Below are experts of layer 3 (counted from 0) of a mixture-of-experts language model. Rows are named router (the router's row for the expert), up (a neuron's input weights, with its number), down (a neuron's output weights, with its number) and show model dimensions 0-191. Each number is 128 + 24 x the weight over its row's rms, rounded and kept within 0 to 255. Numbers have three digits each.
After each expert's rows: a language model's description of what the expert responds to; "mostly gets" lists some tokens that are sent to it at least half of the time. This comes from a sample of Wikipedia text that the model never trained on.

# expert 55
router:118120154106161131148140127139144117126113112136129116134125136123144092158172126125107174169151118113124100165142145134153088120103108133115153128129111110118145136147109139066119094123160093152145114091141062136140147093098170123105113131123122122151158115117179119165116157113099082129127164083128137169119090139134131093118080152145094136121158136118113125108088089112124157131130126110095137168116121176069226167123143134133157114125122133115140126134091102142120155163107132106141087123129115109126126123112111162111145104157068113097147139146092125122160120146095129127
up0:144144114130111133122142109128102130103135138150139128150094119147139127090155156118116132123087161147126095122136117120082163103153150097077126142148117130129135081139095127135104125112124166126099142115124141128114133140152149102127111141150140112192097091107139183116155104126139149105097135162100135145143094165150123112117112134152154063101134120152153105130163142125135138098140142105148141100164139108154116160152171058134115141145132162114120129135180140111113133145108135116173114141127146144169147108125135085108121143151114119158118146116126156197111125098154133111
down0:164095174109121152139139176128122109133134088137079090113140168096111137152186101113155132150132118142124152156082115136128142127113083141188129113116143088104081116109154104091129154106113109067160132152141110159105161146116151132107106148131164102118166122140143074144113136121127111139140147120200107104130159120116150113135122106118126174161124134133116116128083072164129116141119137152111102144103113131096084118143137151163140050108105139066122130124121122110128134089107090118101122149147155101164178148129119115136155109098133115111117150111148155127155086114068095143
Colons after infobox field names such as "Governing body:", "Born:", "Synonyms:", and pipes or |---| starting table rows.
mostly gets: "|", " Preced", " Born", "hylum", ":", "):"

# expert 11
router:126111165123158062117170104144102155115153130119136147108129126075150115159142150112089142119146154142125114158135108129136149145123110133136131117125118138129123136127110138104100100134114092130107126126100080143135150101123140161112150142111123116126109133103156171104074130144121089093142127175116110131099126142097124078164125097129151113111099140099167130169096123161110103129114146107134144184149128170126172146138150120137081108135106128108074173118150086133120082149099150133140099145138091094165125155093063104136151113109129104148141175135121115143168088170099186148
up0:145139172113132113082066125173143122132117088091133115177116151129108111124150130115116103111124129139112141118126135134088170160154155139121150164161144144143112081112111123162162164136133135165132116145166156162103114120134116119082152101129139146107093089162154113138135140145130162140135105085141132151122133134119084125122068117184147106134143147101166118151134122149183134133155066137124102157088099094114113104116117107159124112110148189152115117126172166107129120114164168099111128075124141125138112096114124136149103121129069166076116132122151108134112122145113135137
down0:120106108110131122124202146136158072097101131156118125153105156135123148094111135077120073161158180135169089113100119104119128101121149135146139098101131161117156136134118121147149128136140135159163084137160090118113149115094121135120165118106125127133112110143145113143128092155145115069122138106124145135152147104141086106130102106136159194129103130127126117125134121117132141104129117120105130126198115115134155139098131121088122118112151120132092154116144161106120162127127112168080149157114172193102119117140151114136120134116156146103109112130158122135125119104142064152
Surnames or surname pieces right after a first name in biographies and rosters, such as Jones, Singh, Johnson, Khan.
mostly gets: " Singh", " Johnson", " Jenkins", " Jones", " Kumar", " Khan"

# expert 17
router:113150109126110076116163134125136140111133164131133157107135129125139110168184124122119100149114128145104113153123156109138148153162106142144148114156124102101074146121143157150067092157128146136107146137148101142126097097133136134153119135116111139163117143125120107134078147157110116115128173118095088125114125142115129101144100120128103130106092153076166137117127161121131108108161139156133133159145097117136118155117156124110119152131128148150125146110130112161114140161112170078106101135141116111110106110133077121148101107170129110105098145139120105074177136166125213132
up0:140137154093093109124086134118132158131126103122151113126139109132124127150121160042142123104110119154111129092129135120154163140162134116110154117139132157139127182136130133163128126120149130172136118125133149143172111136108178138146172095098101114103119124145125130159140154134101161131170144167083057102160099148111127137156127100105168150134109162076101104123114142130124124139128133109078123115105148083155138112125146135117184121110125089163116172093106104086133139130113077132154122155140081141157150110126054114174094111130118135135172131138121122131146147159138171119
down0:129074100140115168127116164137150128106137108125107139166142148141137146112141150098125125093115124125153105096095165127120124077104113153106120120112136071086097178174101125154102125085123108121082098119113107127126124144150086142107090190129104139128162104133163137214162113109132110111121097137137127131157111132082138098110096115112178108133130127122132097147142089111147137142129098135139162130113167176107099099118101118181135133131115087163088115162131172119102142118138133132136119148156191114115156138115142132055160196148141124109159149131111089130111089137113119117
Numbers and quantity words such as million, hundred, many, few, percent, 100, 65, often in statistics or table cells.
mostly gets: " million", " many", " few", "100", " billion", " 65"

# expert 19
router:095094133116175082141140093145142135096127127126135093121111153073157109121139133110071144144151124130118143176112126122141152135086088194134102165128111131129102118147091155106121090110126081139172143159134084124131146083116101144141122178127134157163162072139139125108119157148155116122138139164121146126136138124113128094097088098101127120122107159084124099165100115131140144144106156111145157186142102119133192137143163147126098137133112117130064128124117115134135110176121185126150129110162122146158097102104139139126141116138127113143125170155107130114175099155104132155
up0:110180139127126083098119163142146134170107132135126125166109178095135118151117116129096097139111142096137115109169149062153094104124146172100108109118153176172124170183138142110114129139127090106127146127110138136136151163185151109142175133090110132131170113118150178137138177129092129108113120114108172086132121097155148121133186090108099073137134147171108107122120124138144135123062145098161138146117133124179110113138148123091132150126117090113091110105139132131138159103136134129131146086116125128155093147106112116121151102132125118126102105123108125104152092135177169160
down0:131083115111116113126133141126100112132098128164144097118110129080121108136141153131114128091154157152113095149148139129133101155105157106105092140095099088149160113124111082155151145115113125115146169152112156128113154114122131123134125129059150128148187111104160132165151141056119165114118081088137148171144135137146137121127115125140096115088147124156151112165091144118142116162104147122111131126139142105177120128102142123112140125125152138135136167099120140150118079130103129145140153180174162174140136182122130128140116108091148124142149116107132173091099139109102135131
Capitalized first pieces of split personal or place names, often in lists and tables, such as Mar, Pat, Col, Shar.
mostly gets: " Mar", " Per", " Pat", " Har", " Mel", " Col"

# expert 37
router:146141099110140088086160111179137145120140133186076141132143130147113127148140123139136142122143114137125111134132134143130121165126153136132153117128120100126121123137141114135134146162164132108117108122135127102206089125113127130121147125137117095164131174131159164134097131133131117147166153112165141095110114157125151127126074136129119119121120150105160114124118098117138155102098107065102136142136076106114136144148139106152109074180142097115123176145115112110137117173128151118112097070176125104116089130113118144128122126143120105131122133144121101141111099110077127152
up0:098139104128108147154156122125082070149141163136165145104148131153117115131123116101166159116133099104149134125135155077129107097133134131164142131142101087120106126108138150129129114112149127143131114161156154117124129105116159102156105131182132146146150159165151176128165114163167139140128128110098097109104136120158102159141117127155097097123163097117109098117132140105151163138133079124123129127081150145138127104151140110134105125143128083166118142063110127121116119123095149152145145143123126196098102152132129136151135168146122139114080118120135124119126102142136097113
down0:176129130133112153113095186108151140130100104112141122163123139132110106113107165131112128086136164131134107111081140123090100153125113077099083117120139107125140122152140123118104140141115131076166125121095136124077167121124165162128090155105139127135134106150091131136093164136142155096129157122169146121147146172145140090152152130091092129126154149088092124127141101146110172096151174114134136133103101116137146104134106166146116147142098141137143122101168134138133131155139120117087112153098124120147106089129128149113145099141119119112168121149145135122158154079128110130
Suffix pieces ending a word already begun, such as -ing, -ed, -ation, -ment, -ized, in estimating, synchronization, syndicated.
mostly gets: "ing", "ation", "ment", "ive", "tion", "ized"

# expert 21
router:139144145132107099090140089121073116082128137131118134119130078137131097115148130163079138096117116126103149132153152115115130187133120152158112139125087117117139153102097130102117136154178106103110073146141152151183124134085160158118098146145119105166133154117154150130063128103117126098184145119108107122142089169129104122117129107124120144131112165114130100106128115098129149091109076150120131163171088142098157190095145113130106127131135154113101169099124108176100115159166173148122131093160131131129129175124118130130166160135128069118124134118085103118181103130094139158
up0:170142129143121138102121136163107166102140110170114084133135146156126130137102122136111111154123150117117109093143154112127129130141158153155117105136145091134119148126129113123141124117132148157097152120082149157145111089097100162130141106089109119151126133114114141135140131121128084148131119139121141123079107106142169126137189123090122095140108134135145150146168137127138070135119098129120156138127109124150142138109188131122148153088146120142091106112106126117128149166091131116131165079147120079138171154142149150161137116153143105159103154142107147170124123121109155080
down0:106089120141131122122133093150120169110148111133152173146104160163136108110181168189182093093119125145115099110112111142106074114115156133149119143104131084145142110102133147143124176157112129138128097144157095118127134167147131126088145135122173154149187125144126167147153117125156158123137111140134118109100148101137133121136136144145122117128118109084056124137137104117132143128127154094165141125143106135141063132177142110129080121166125103126130143088098143117112142110155159102103104132087127153110092174127119133127107087116120140117141122139121128161145139126148143115
Word-final plural or inflectional endings split off a noun stem, mostly s, also ies, ers, ens, as in herds, weeds, megawatts.
mostly gets: "ens", "rs", "ies", "ps", "ns", "ks"

# expert 25
router:133116142108162147142134128113114134066096127150096140137140125063163138142136095089066132093165110108132134128148144068139091126094101126099136141125100119149052121136148111118124142213144131135153150111114105139104083103128163109156141142148106145146121127121138165151140149109109117107137142124095132115114144136118124112110110056125126106130113150167138103098129151116089174127115113158153166129120134153117174160119128127140116125119067128113088112134129121145139151139118180124129118107143093104121092133154099152160180086127096070109113119185112113128091127127131147117
up0:118095138153086132121142121097120159090125092129126138120164150108147124128165103122100142090129130139101163180110167161140110125131140152151144103134101102152104117153158091148103146131113127068135126100134111127150131136142121140160124130082145126155143126152117106147126162114101147126126158097123131125104118130111131128127145154127125141129126151137122097153114102173099135143107148181138135171150126082140128093144095121160136122145110130144080120150110111097167160134119165132132120106130167110189125143067139153142172145126063122127146136159123134154138153150107082109
down0:135134115092101146128128092138108138141131134094121167110146135119170154079123114100151134152107152134134154141145125149113114109130132133134134132122113096161068131113125108174087160124161135160085125052108155121114147105162152144114130126106168121138169142160127106107154171129094114117110123129145126099129117086086117092125119096134151113100157186160141128110149149115129165113107124131146107134088114106127113151090099123082148151103141138116141095120114128167137132101140126093106134113140097175162099124136139132114118115133111159138129165152086134125150091137091124090
Heading markup == and === and heading words like Career, History, Personal life, See also at section breaks.
mostly gets: "===", "==", " ==", " ===", "====", "Career"

# expert 36
router:131112155107109124108154145106084138111134167133086143143123094149137073141155132083165136102122119109135150196162167098144169169115130144109135120138089135120093127100103149140127133161128118137119152099074139099139096120190124129100143133123099145126093150170170115140105153135075108108140160124132127097129118146132114096144114109111147083134119131131110095181114072134081137091122118116104122163148117141102144168122120074088128085113130122154152145132110132149081139145124140151113124114167133126142121105131103109184152122127109093118163117120106173141178121095120182124
up0:130092120081133150142133155085158165126126086173142129125117131085135168128093150141176135125129146131107182092106161100135145126132161173133119141124158200115140120126121168134150135142148114121158114148134117126147119134158120137170141118117176167162143122105148114097164126110165110126132111134089124118132151102123143145119101142094097107146098139125132150105138134119081119126107136152143106133137115125103095098093142151126146148106102178107138158111130123128129159135124157129174138114131122126124164171151167126149103169153155164137158128104138150134115106110103131167
down0:158161135133136126110131132144138080145117152097117122104124127108131117145143115103096116106151134133136108163139078124124107148117111112158112135104100079141123111156129112130073105096094144164116139113115180124096130130086108135117122121134124102104119141153148121111102083151130147144129148139175159146108111184161129093110125132209190113107105105137128073138109135143153134119149117089151146167094122107140152114165134133115108140186125100124115108111109155113146068107123116175080131148146119110129104119057098118126142113114143141115107121148107128136157154161150105087
Plural nouns after numbers or quantifiers, such as votes, results, points, games, households, plus census percentage pieces and age/density.
mostly gets: " votes", " results", " points", " games", " works", " films"

# expert 35
router:106109143108171091134134114141114153095111129142142122097115151106181106137102141133142109159145151103099144149128133111121158134082130205143096149128117127109140107140121119150113133118129079156178132122099102132146113107152117158130164143109130129127158100150152136134112151146129110119114132132134125112118107133132071088126108100172159149132120131146131129144126111148105101136114133127129165148155069151123172124100121104110103133114109121093089141134110090177105134166115191129143130122128118114201091152133128156122143113140154117104172175145135106099163110163098176129
up0:119145128139151091108070140133110122134140106120124119114158129107154092101130145126146151111170094114113141163151143123163120125133215134139127128114084084097110149089166145129118144145170148099168111101152105096171140104129128140166149135140071147164186091123140139146177087142130124121136117152166136117102107101147117105137116114143133092115094158102098108124147097111128176116111171184151116171126107115175148098174164116153134132148124133100122093176119101120066122081131147130157138159105137138117138099094144107150144089143112156129106162098155164149139092131141126102
down0:111065089139127114154071149141166176096137136151121114097136120148160122144134115106114117144141120212074133131133136099070138108103124149138134105127146159167147099116139112118147105118132099126103118121105182147142112117090102088135086120159128117120084099107091114139141126101141106143112125118127060134110126098160098116123160125162116142158136108143143144094144122149141146148137102133122139115135135088091173186101138141117101139157151136161155165137146128131150156141128128110135145139153156128134158169144152132153118158140134114132121167138090122073132128129100147117
First word piece of capitalized proper names, often Romance articles or prefixes: La, Al, De, Le, Pro, and name starts like Ho, Ci.
mostly gets: " Al", " La", " De", " Le", " Du", " Bo"

# expert 16
router:090129127087141059122130091155127155119114116133107148099091136108185134127135114144090082144175142142107112172149175119112137159109134180129107152127089163136145150112131143122097125115108109137153127122105093127119161116132128111110118158141130148136148098125152145111102119162119113114166128154138135137111092126123150065135116087118151141100107175113169106175121114140114132136123139109143166146138110158088188111126139102097080098128125141096095128149149127105091146162131153146134118116173134119179138115137089116119172110104105101115127145136133075099133107160103186163
up0:122134146104145120149148127136125139116112120117100107141081132160123145138106192130097119114125147108127131159124143137127167130123129175114139122130159194177131133142162119146126122150136129134122063127186126143153132112152124122091149110127144097101140137112150156107111138163106117135104153177131135146113096115124150127129138133155126131099147142106154106127145167105103103138116133105067115123120124157113145126120165169121062074126137122120132082122133107121126107132095162115132165073122173140124131119124172157146142115135096116136128149098123127100135113125121143160
down0:119161115112100164142135090160149155109116098150146114117142152103149097089041130154146082115131135081139087139114131121154106138167141150139120111151085120114149114159088099104115135119109128127106109125118126117089157128117086120134159073130192134129157105104125108150139150099141133133115135104117149091133151124155142100114133126141138135117175123150115124122106103104121161090128122134134132114180116075114114112139178114155135099152129114158120115145140165095085090144156114144137147174114091171120152147118118091117124118127120109157130129117088115121163142123183128134
First token of a proper name opening a phrase or sentence, often a surname or place, such as Crane, Yuen Long, Dorsey, Taylor.
mostly gets: " Gracie", " Blanche", " Kitt", " Kirby", " Tang", " Nep"